python train.py --init_std_router=0.00655 --vocab_size=8192 --norm="rmsnorm" --max_seq_len=1024
Below are experts of layer 8 (counted from 0) of a mixture-of-experts language model. Rows are named router (the router's row for the expert) and show model dimensions 128-191. Each number is 128 + 32 x the weight over its row's rms, rounded and kept within 0 to 255. Numbers have three digits each.
After each expert's rows: a language model's description of what the expert responds to; "comes after" lists some tokens at least twice as common just before its tokens as in all text. This comes from a sample of Wikipedia text that the model never trained on. Tokens count by the router's weight.

# expert 63
router:132131158160127151180096147119128121168106136157137174184178119136101121076173147109034074147127142114104109139118153120175067114119167119199130152109145135118207050083195140111148129149132149
What it handles: Measurement units and magnitude words right after a number, such as mm, kg, mph, million, billion, km, ft, kW.
comes after: "0", "5", "6", "7", "3", "8"

# expert 39
router:155158116172153073147079156134122162174144090127103074104139119143104159074119088136066127190107067134124124076146128086167071115122119114161080141166112145111166134132126109118172152126138101
What it handles: Given names and their pieces like Dan, Eric, Jay, Dwayne, plus there/There, and line breaks, pipes and digits in tables and lists.
comes after: " |", "|", " D", "\n", "D", ")"

# expert 58
router:094141149235129100130099159152101142124138122161074131140106043141140156106120117130085105225152121116102164121134140086121125080106164117161144128131210141128140114138162149135120091100156135
What it handles: Articles and ordinals before titles after served as, became or made (the Chief, the second woman), plus words like appointed, elected, Vice.
comes after: " as", " was", " is", ",", " and", " became"

# expert 22
router:126190187155094121152111126122100176118151120071111092149112160114142159081105141136059088188150135112144142098113157088163066103067180143109084115174132116107150114089122125164151141124146175
What it handles: Colons inside times and durations (7:30 pm, 4:19), degree and minute signs, and spaces starting numeric table cells; also Tri/Bri/Ri word starts.
comes after: " |", " ", "0", "3", ";", "2"

# expert 13
router:147178165174184138176066112122142156157105148092079142153067109134131130069112124141083106154099144165115123105091175087131067106085191109142118147128152135150143107141159123120109145128134128
What it handles: Nouns after "the" that usually take an "of" phrase, such as part, portion, version, amount, wife, and plural -s.
comes after: " the", " The", "The", " a", " first", " second"

# expert 28
router:111137173119163098141057126156106124093083129135105103115116152141177116103119081110067123154160060182147082103112163110151066140113162123134138098084163114182134104099131109083114095095147100
What it handles: Digits in census age phrases (age 65, every 100 females), words like males, females, students, and mid-word pieces of foreign place names.
comes after: " ", "s", "---|---|---|---|", "z", " S", "%"

# expert 50
router:124156107173134096156094146157162167147106120148096156096128103122125126135121098145046142184117130114143112122165206122122040147093165171166136079146210153156108101149199178117139102165127177
What it handles: Key words in infobox lines just before a colon, e.g. Coordinates, Website, Born, Died, Genre, Phylum, Launch date.
comes after: "-", "\n", "|", "2", " •", " Phyl"

# expert 53
router:131141144206077114140074155157128185147121133101107136206137087103151156018135124107117148217150102171104109108160176075141118142121178104148120103129178161090108085137149134129146082140148141
What it handles: Tokens after commas in place names, such as Houston, United States, and Las Vegas, NV, plus adverbs like also, typically, often.
comes after: ",", ")", "),", " United", "\",", " is"

# expert 41
router:160092164137085138170078150139130165165158128070077072174138121119145142089081097146128090205115122187127123109160126092199056087120169091182136127143172154119109101119178127125157103159121158
What it handles: Inner digits of multi-digit numbers such as 1,288 and 130,000, plus connectives like although, including, causing.
comes after: ",", ".", ":", "°", " (", "6"

# expert 2
router:126120180150135150145097111120125161128130122136128108145062139122121092105148132159070142199123148195095162139144086117149109110127158117160113110176188062113192096114172143149136139094129184
What it handles: Digits inside years and scores plus words like year, annual, consecutive, first, often in sports seasons, e.g. 2020, seven-year, 5–2.
comes after: " the", " a", "0", " A", "2", " in"

# expert 33
router:086188135167117147178121121149102148136130106124115125083149087120117107149073146109057078166127084177133172121194144127139090088144175124183129096116120097077110138133180074112115144138117136
What it handles: Inner pieces of common words after an initial s, like siz, na, up, cal, plus pipes and numbers in sports statistic tables.
comes after: "s", " S", " |", "S", "1", "–"

# expert 23
router:102093156178131069153116184139106156118143115135098099095095023112187098155119122121076101194106076109107103080171122144130096123081101129179122153123186153133169080149133131106106085113122159
What it handles: Nouns for organizations and political bodies, such as government, club, party, company, band, often after by or of.
comes after: " by", " of", " the", " to", " and", " with"

# expert 20
router:089182148140130116148143160120145102178097118131101124126091113136147138109108147111063118211171106114106164065135105102190074101106137087174129136149178138168133086127171152165110053155145121
What it handles: Nationality adjectives and commas in short biographical descriptions, e.g. English heavy metal bassist, German-American astronomer, Italian politician.
comes after: ",", "),", " is", " was", " as", " and"

# expert 48
router:155171158144163153158047130126153152140130127145137085101134111202119081110129070115106129190152094157139134113106143075158064082099138148154068111115169096057180149136174114139166148163146136
What it handles: Single digits inside years, seasons and numbered lists, especially the third or last digit, such as 2017, 1997, 1986–87, 27.
comes after: " ", "–", "0", "|", "9", "=="

# expert 0
router:180180171173122101142144146118131130130098106130102174120120133099163131081126092121070085173138119093121116115147142127151112119132178111124107119163152102126178142088156166140136112088113172
What it handles: Decimal points, thousands commas, and pipe separators inside numbers in vote and census tables, such as 91.8%, 727,372, 09:00.
comes after: "0", "4", "3", "5", "6", "1"

# expert 25
router:111178159164105103188076100112087167101140142104100133085131103100186120093098185149067139160190054083145158107118170140149069099103175116158141113133150138158129119154141125162122149096145138
What it handles: First pieces of split words, often after a space or capital, like ic(onic), tic(ker), Electr, collect, plus pipes and digits in tables.
comes after: " ", " M", " c", " S", " K", " f"

# expert 40
router:169166172145101143116128124153119126095164095082115132107088101115131108081110134138078124213128111149120144122102111131109115107149154076102115129139194126140176103113140130127122098126126121
What it handles: Word pieces right after an initial A in names (A-es-thetic, A-mb-rose, A-is-seta), plus year digits and pieces like year, hour, round.
comes after: " a", " A", "A", "1", " an", " An"

# expert 11
router:120138195168125170138102098122184151116147070149137125102110127099155127105124114157035105206149106156149119113106135114173084105093176155150127141149226105119184052084124129115112143172146176
What it handles: Articles and digits after achievement verbs in sports and award text, such as compiled a 4–3 record, scored, won, received an.
comes after: " |", " with", "–", " received", " won", "|"

# expert 6
router:103135152123104126133094102212156126151134087092098143140089158083111145079127092174076127165130118149124086112106165158124065103086138141186130099154160173159211071141153127124140081068126200
What it handles: Single Cyrillic letters inside Russian words, plus dashes, digits and parentheses in place and population infoboxes, such as "- Rural District", "(2019)".
comes after: "\n", " (", "0", ":", "-", "о"

# expert 61
router:141158181232158171146118170096108147124180135066103162141129095117165156094095111112063134189115099172090099151157126055134149143079167112170100097112127174117194089092137116144105117101109163
What it handles: Titles and roles like Member, President, Minister, Lord, Judge, plus British place-name starts such as Mer(seyside) and Air(drie).
comes after: " the", " |", ":", " of", "-", "|"

# expert 32
router:133136148190131140116117175155149169132126142068075104125092128111113196061185083122069071185154132139129090077156146134160142107096156086161123113111174128104138091125146100114135144122123147
What it handles: Spaces and inner digits of years, dates and coordinates, especially the 0 in 2019 or 2017–20, and minus or underscore signs.
comes after: "2", "|", ",", " in", " July", " September"

# expert 31
router:129159151176097089172113122150146200125151130089132118078124130127126100062126156146109097171088079140116117118095122106174085122117136070148144121133194118114158053121139117142177121111188158
What it handles: Bullets, pipes and line breaks in album and band infoboxes, track lists and review tables, plus music words like Billboard, jazz, soundtrack.
comes after: "\n", "\"", ")", "|", " album", ";"

# expert 45
router:116160143154165089164094136184177171147109117157108134120109141169166144108115080142045151184087111083123101113158161124135029127094124159210099104097200122115153100142187159069109092151130185
What it handles: Field names in infoboxes and taxoboxes right after a dash or bullet, such as Coordinates, Species, Genus, Died, Website, Other names.
comes after: "-", "==", "|", " •", "===", "See"

# expert 51
router:143147161145146110168129141115134172124116154182096067167097121151158065116138106176101124190129118158120136144159116047109112109109173122163086106093172099099143068077138142129113110103187139
What it handles: Final digits of years and numbers in tables and date ranges, plus word endings like tip, ip, Jr, Team in names and titles.
comes after: "9", "-", "0", "2", "–", "7"

# expert 12
router:139139140133177135183121160188176107150079095137053145141107146168118129103123090136072144158163118172131134086140123098116091102059192113191121158135141163116172115093128116104092113119078136
What it handles: Apostrophes before possessive s, possessive pronouns, opening quotes and prefixes, such as Army's, their, his, Hold'em, un-, pre-.
comes after: "'", " of", " and", " Women", " with", "’"

# expert 7
router:120104163134129090181091124156162141107099106126119144103099114160165122102153105115087112170146142154113098102125200078170110071119187108151137118117203104131134116143152141127145091125174135
What it handles: Bullets, pipes and line breaks in athlete infoboxes and rosters, plus sports terms like touchdown, yards, NHL, goals, NBA.
comes after: "\n", "|", " He", ")", " Team", " player"

# expert 26
router:202142151194174129105105125130171158161140113129125102097077160150138143090118113139031101165140055113153086094148154069145132117079185105170095132154147103103152066132157112070116084111082152
What it handles: Header words and cell values in wiki tables and credit lists, e.g. Composer, Votes, Apps, Pld, Score, plus bare column numbers.
comes after: " |", "==", "===", " \"", "|", "See"

# expert 10
router:103129119142138127177132102101126157158171135120090106152159082121134120127086144100103096194099113116174097087126112085155090109144155107158135149128191078126165092149152090106149089151116105
What it handles: Subject words opening a sentence before a verb, such as These, They, There, It, He, plus percent signs and plural s in census prose.
comes after: ".", " The", "The", ").", " This", " but"

# expert 18
router:116178148196152134184084106169118135110110143121095105119131180156141147081127074120052104204131071161115138038154166160127105116156145077151082177108175098150150081118146093100172110131102134
What it handles: Prepositions after quantifiers, especially "of" after none/all/one/most, plus among, throughout, across, as in "None of the", "among other names".
comes after: " of", "s", " one", " all", " most", " All"

# expert 29
router:128130120165088122206088175123197147138129161098114120099121086097095156083152154146086094190122146113147068125097128120157068101104114083119161149143202182155140086173177135092147145152154125
What it handles: Digits and suffixes in list-style data fields, such as GNIS IDs, CAS numbers, -idae family names, and table separator rows.
comes after: ":", ")", ";", "6", "==", "idae"

# expert 19
router:107111206142072077172125139123153152120124139090133127150088066103145137098142155140133141189175122119162121095105130114141083099100184078184133104137165121145198098158154137153100106155099144
What it handles: Nationality adjectives and suffixes like French, German, British, -ian, -an, mostly after "the" or "of" in political and historical text.
comes after: " the", " of", " a", "),", " by", "'"

# expert 14
router:172181187135130084163062116160141126150123138129130084140138099120161152159153120154076130177153111135132109117144191086139074127095149121169159066128215116129117102151171138137144134154159167
What it handles: Field names and colons in bulleted infoboxes and stat tables, e.g. Born, Founded, Shot:, Batted:, Passing:, and table pipes in sports records.
comes after: "\n", "-", ")", " Win", " votes", " Type"

# expert 17
router:170164165186140116136160150153117139192071130080116092088134113146103120111150071145085133199116094087093145092159177137109124120144152117151099126116172090173118108129158084129165129116178154
What it handles: Copulas and degree adverbs after it or a subject, such as is known that, was very, weren't so, became.
comes after: " is", " was", " it", " as", " It", " are"

# expert 49
router:182103138201175151134073118110151185124118110104134154144074137107167153093160119159089105250094113172118102093131154093145073131144214111129124111091170159128168073130177123115127136079126177
What it handles: Line breaks ending table rows, prefixes dis-, pro-, re-, and tournament words like final, round, championship, runner-up, disqualification.
comes after: " |", "\n", " the", " =", "==", "==="

# expert 62
router:157120177212150110239070136140141112100159127100067116124074112128145114130164143167055050182149101112113141062183125116134120132076184148180092116140147147150169070103177151114095108123100150
What it handles: Pipes, commas, country codes and titles right before a person's name, e.g. Nominee | George, Sir, starring, FIN.
comes after: "\n", "\"", " Born", ")", " by", " son"

# expert 27
router:153162162180153117135089119083125172145115109110127112155140093121116146111068083172092107188123123116117138090141190121129128139088123128166134155133183127115168099137149143125123118126169097
What it handles: Line breaks and the first capital letter or word at the start of a new line in infoboxes and section headings, e.g. Signature, Location, Died.
comes after: "\n", "==", ".", "-", "===", " =="